From a checkpoint of a small mixture-of-experts model trained on Wikipedia: 6 picks a token.
Below are experts of layer 3 (counted from 0) of a mixture-of-experts language model. Rows are named router (the router's row for the expert), up (a neuron's input weights, with its number) and show model dimensions 0-63. Each number is 500 + 40 x the weight over its row's rms, rounded and kept within 0 to 999. Numbers have three digits each.
After each expert's rows: "gets" lists some tokens that make up at least twice as much of what it gets as of all text. This comes from a sample of Wikipedia text that the model never trained on. Tokens count by the router's weight.

# expert 11
router:380570524472478457597513515520482509476562548520545549428480462609507494521559416527535514477494454498536434534495395593471542567495510487475499441464450463551495547470482453488506545468573500
up0:515438461510432452498479557503517470434486454470468450500496512536486414436411473432489437530530452582556504539474502542389589460462470488498464524483620465522485483470537515493549506537500473
up1:504546567495492545515495456497434443436485517500561496507514567521491453504521446541394449461488433445476498484497511530478466526490500521571553536524506502481464530391519432485552463508511512
up2:571510537492509510504463472522544484417510489433492489507458500469507492477439541485517505519460556505486435526515533475466567491468615533468509467590461500623453547526485481486510484532477539
gets: "\n", ".", " (", ").", ".\"", "\"."

# expert 1
router:498489447504527566430582461531484525465523638445595454516470436543498486421487526500518533441546530514473545479518481494534461462515537525424447494502550468412372466478465506428499510493521456
up0:423437496515518484481486492488481507466521445493534436545454491549485517559479497563496518438547463498431424507506418514407444531530445476446498496462509470461440518405561437543555440507582571
up1:504508464479488456503492516495501521501534504531514500482425515554543440515535472441473527472499479530437544505574502478443431538468556498500475565449462489497535473440524447490489499504461463
up2:513513520538503496555493478487586506443521504487463519512501492455488503521478522495488405551526489514439523505500494451500520490466513536510521521534491451531457478531473473560522485480584523
gets: " the", "'s", " first", " one", " The", " this"

# expert 14
router:531496457499498530511475458511548493469447462519476489551514474425449508524526461490518502556521589458504481474403528497497505490456490517592530521493565544541572572499543473603431533543490567
up0:495465567534534449500540491524494513485528581571419530577538506563508515528508478468517493546557514470511555588486421481524563558416485473511461499537507439467440456483456539489523483533553480
up1:570451488487455425503492497496509457555530575426451500474574532519530502515555473533513480430527553490521507505529559409529513581429505466488429499510589507533439461496530487487509522497540571
up2:483481491617488530437484513498531404509555526481463532467440535481529490537492451493584504532566411486481501431505481445491491511456497426475529442377503551541556476528513542491502510517479507
gets: " of", " the", " in", "-", " by", " and"

# expert 20
router:506499497555539547422496493488462510548484460506455543518504517448547560488462535564481480483500531519463535520519553463583473477496484531442483587498510493521512484490458539515497428500545492
up0:534460511542472474484564473576529409512597506469463512428482516486512468480567461524499492520453517544513431530492473495468470531522488481499365543517544526540465505482546539460501480530508525
up1:506518487503490436468512467519501516533449529502461486598462535480565458416484458475537559621487480522462516518457540537571474497476489528503490532477504529592521490478455486500480384521444511
up2:460508525487458553435469528493426454411486519469433570473518421521524489481468464515493592502565455494487527455516497550484561507542519510545495496469483512544554505486488570444532408456527445
gets: " was", " is", " were", " are", " be", " "

# expert 19
router:578538454515500562459578494478534462562410491480521443486508512536457563442470532571530483434482493481380416519572558516476514538516494500569489493515559514465503449425514472416531499527504537
up0:513492534478498422533506524481470531531564536515500485508510477500480522438425473493563495516481464531483564497454513475433475424485528496540477447482489505559477531566511472520542523510528494
up1:434498451520492438472526527457530461537520508506470500499433568478484529517528445499517478522553481528521494520487558487525557454541591452504489465486503457493436543471509466468520546496501464
up2:403539576605429495466495495475496522536524500539511477529451586457488513543545557538445424496551507440529419480490557435461497516510525444477561515552416445511474488481513489471472513496505544
gets: " in", " to", " was", " of", " on", " for"

# expert 16
router:558530466506511514491554521418569482526375433547510462471514470486426530501489525518531550474423490437451419538561578536430519491509517489582484490546517524494574495462566453457549519518504537
up0:512478546528452451433460492538523567500477552496439546494444436466473501487579507544456518475477479563508529493513495500434519468500444498461465543482473505453506545480466489501543537528522569
up1:577539400493502455450584518481473500518505579539502496524482525489505501507527464493497474498491489531524501483516557458570527523466520434523446509514485491464414501532535480494563517515546518
up2:533528489542533502499450504479386490450497509447496473471442477535498500526483469450442457518481514548474478487460591407451533468443477476545426515523459552510494470496482450485469455472566540
gets: " of", " in", " to", " with", " for", " by"

# expert 8
router:490537500479481429544493519473425537493561424526486561440508523514490466496578445443563517566484383490551465538529472558475547532467506446509504517446448503542549526451509457470457525553443441
up0:551501496479508506505524531527543484457483514496549462566504537400540479523432438491466474486508548511463447483560501503476414478537585455455496503592500430572483482519537494487503556493421510
up1:526513434493448513471428498605529477536517568457533476502535494405433528451475421504458390457492518508454550520474516534505441483490519461537507433522466496491507503538479517510500526465530513
up2:502484534500523524519484492546450546513521531554568485509495503525513505485547487476473515529573463449510526439533548379481537487478512493489514511499468568545486508516478533466457453462516489
gets: ".", "\n", ":", " |", " (", "=="

# expert 22
router:536491452509525434548521422442523439569494525498464475546489542496462473492474512494474542564460559552514547521545558534557580514466463521452434498551459472489525502544531613450553487511531467
up0:501466477507566483552528464494493493496465494542515583500550517534506516538526569562509523467496469537509446511513459511419503563458514478454460550524477471462524500500570539513540486465577460
up1:568477491479561571473479553528526430512521486503435544500397530540568493427516493429506466459477551583493503445459521489459602461515446462559454530530466444496493544497424509486530477507544473
up2:573482493426507415499473472542552495532463472512538486488465460504499459494539518530505447500549511480485482453468437435430538517448466413467532525528555563537484514441501509407471487601507526
gets: ".", "-", " that", " to", " as", "ly"

# expert 6
router:504539557482478448600470526523487529459520428524520524473499492527558459581475472495484522559525447439565502475509437560434553501525510546526495513492477518548555501464550469474437506557497520
up0:560510485460466522455461495509511526435450506557530637498460499578547412503573475495441497478465453472506452485448496555471493483489517481487487542530493538500489474490521474558502522477501428
up1:522500479581456480458431531517445517467470501500520493539490495462571513476513497493490444503508458449520431474482520441470487513501527520407551505576493457509464404514554463494512475456492486
up2:469488459473481562495427510482456520414526512488511519517515527506571498486581475515472545464460518462526436553464507495431464536508469448515505527580440418520515417535492471505548512509531514
gets: " |", ":", " John", " 1", "z", " William"

# expert 15
router:454511537465436438526537455586528450467496466531474494473498483471490395536481484495449514518541540485545490450441491493478531471482508516544532541541493515605534505503546555493514524489508522
up0:521518529522571482451493566466468448577545489588491521543441550562481483491468561551550518504508449549445464438463557452481531469523461544502479524472462412452486493570443535480575440531521556
up1:518551431557463471513497533570498514580451492497563522480531501575495513562467496532503546547536392491526476529595501487431503476459429510473492556591527480541469514471405546426535497616421534
up2:498543552502472564541512491450490449516523513514531512556439539469442609524531506525506490495481570533444487541477565470512459562475572462437492530514422544491527522559560485542508495545503495
gets: "i", "a", "an", "o", "in", " and"

# expert 4
router:450465479556475482557452472432504529478500558480522487486498515542537435540528464485528630491497499441492512497534499512540515559534505449535515472482544474470470472463555485481456500496473398
up0:441558515570492555451462510513462446527532516482448488443488543485480582449497490476360586467569506448444495537519476493488477487450456415489479585569487487463480490527473487509444534482469505
up1:535468507539526495487460467515599556504481458542470457536539569438508521489525520490466439490491516532452520460516505438471550451445517429509503532531475513583502499530534507450461533463493466
up2:499516432496517430464492451486467466485422521509454501484511502478463447482554509610491470521518497520499521495500516419475479554430462495531471574482535481542521476549486623455498470524543472
gets: ",", " the", " and", ")", " The", ";"

# expert 0
router:520407535521474535513482455543473524543545507451515458494514469497573473399432541508511500450584559537496522503508491463478418447543484495482503490511525476448407511571460504538506484444504526
up0:536448552501513520494497512500428454505529508492483501503506482564382379469470463507484534616396447394523493463500500427484496483496526498474464485471464463490489499499509482505446505522494483
up1:516442494563519455506511512529564454481575529448402483441440501553523432487490492502485498540479505491461493555465537537518611486516456508461485603584523443503514525508477571496444551429605518
up2:507590492530478530390468494557468467413511470554548549492468518503481448479501518483449470447543496416454489538497492561471459482486478499557502546516501524553476506498471533515481484520436499
gets: ",", " and", "at", "s", "ap", "ic"

# expert 2
router:500440536569467472522443465528495434496515430538482502548555548453516483448504478436476415411557491533548525530429485456484474456506469462521523473469512454545469521561539426590499457454446456
up0:510493565489429474480485489523602461533538538560417469441499526485486466506485484509507474551481416555452550456407476539536514555482555495487504445420399499559510509532616494481527481465510456
up1:508479525489420530465478472589504467469507499491510509506437419504476455525457513477503460523538533474519537529535493426549497556529512473484550597459573529542493473506502481473545530487452525
up2:461527527563516405553574503440509486539431548490512528487513543463489482520430584504539482497503475524454437473489612466541538522466473496487474581509404456461473452403459461528515476598532488
gets: " the", " D", " A", " B", " L", "B"

# expert 3
router:520555534535538534455503544527421459469524557488520549517497490464565565509485544546510429463516512476484480492480495525469480527489460477418521491480478394506444504532472460526493553509532430
up0:486509501581558462536503480569476547454509464526499569569423543484505465551461526535451488510517492559465510521584437541486520526433513526495465472615447438512517445500518501510520481481517584
up1:496513470527518498555545478468527481448501535504479408455500533514536518476525540473554544464515456450512510478548513371457443523483507520486499520489507511468452480479498458430474526555418498
up2:480501538445526427476557498497516515518455522510513530519497520479546509569437584517488528501488488483464578509564462594490459449461500492472485492550508445457421482441527487515588499531488446
gets: "\n", " M", "M", " L", " H", " P"

# expert 7
router:465486522444477465497483551483502497553524466527400555480527545422533509590535458463450518547490421436547496388443512525530570454516529559546542503452449576598552477514514512534456506523512516
up0:430451463541472488467396508496454476543506518554488544564508496553519527535500515577478583549490370486474528515493492450502457526525449525430521494532479431475497507502511475534548488468478554
up1:517416548489531529537544560506516495441463523426504477480497512497486501547476500522466511574433518507361452481486485464526522485503535454512493451568490470542482503460475479567472478446552483
up2:503546473512447450537490465527469416486480483593537595474513491445534533436444527520435426524460429447494431531506528574528528500502495506457534430458470531501514492486528514500474498512540495
gets: " (", "–", " \"", "1", "3", "4"

# expert 10
router:464480478461474492461505549537433530503581494502489563448489504564489523507624440474528575516481467477495505549493415557482526574510546463470506449417468466475447517415461461514486539531488499
up0:533521524472532521454536459462444534490513508506465552512502502479452449509540441419476477505473616509500524517461490449437511472481457482542488459522464594499533503494479506509520474429479481
up1:462380523453513450498536555458549488535484465518478515547509565490503488491496560491447587572461467527437548437462524509499448517490484533448484473561496543481542506537534575498459459482506557
up2:453525545523506468457470453440557542512507530463562496493557474490540572508430491431506538565466511433468540480552489497547514528552559500461501543453471466471472442504466563514527511542512487
gets: "\n", " (", " \"", "==", "===", " =="

# expert 9
router:433491506512519535491494553447435525404580507437513533403553492526489504460577471468556505532553504414540518551453410497480521524505546462490515418450549481535504546458540471501480500506443429
up0:534501497552539500414500474465482496537533552488444478488548509518460545436553440524504508470525453548450427485473488529528549497519507434564469452554572535457487538408450455494511515448477499
up1:476526513461518510535533480571483562517522530535550526494503479535523511521574464516497584426477529447501467467466506451451454523517485551490439555484479446440509435462483460501432422406468458
up2:468429514544514552514535523499509433499484487487555455483505446491502497512445518492462476518585447485511452525552502493510558552548501476534507532516579403471494447510447500477554527493578459
gets: "\n", "|", " (", "==", " \"", ":"

# expert 23
router:489498455528587438479533503491491551518480470471510517590441500515463541524501514474508488461541510603482495532468518401476523594452504463460466536472514505442476509586485579529465467442446504
up0:519491474513473552465513537509524533472513546506462484502472496555575543526527446561476472578437478533491470535487515519463480501466511498495479579496583517490459446542432509452489526528539511
up1:510561522525524517489470506557479456520423518564525550433466495625561493558494444521453476452544547461482559499491553526527476533536544455511513442514504445479532444527466420517446470483533429
up2:468440496445485513503569460554420477469497498470486562532487530575573467507540449499521523468520536535432439560508498449486435559439484440485451530417480528465455491519524503529550520530529544
gets: "-", "–", " f", " b", " t", " p"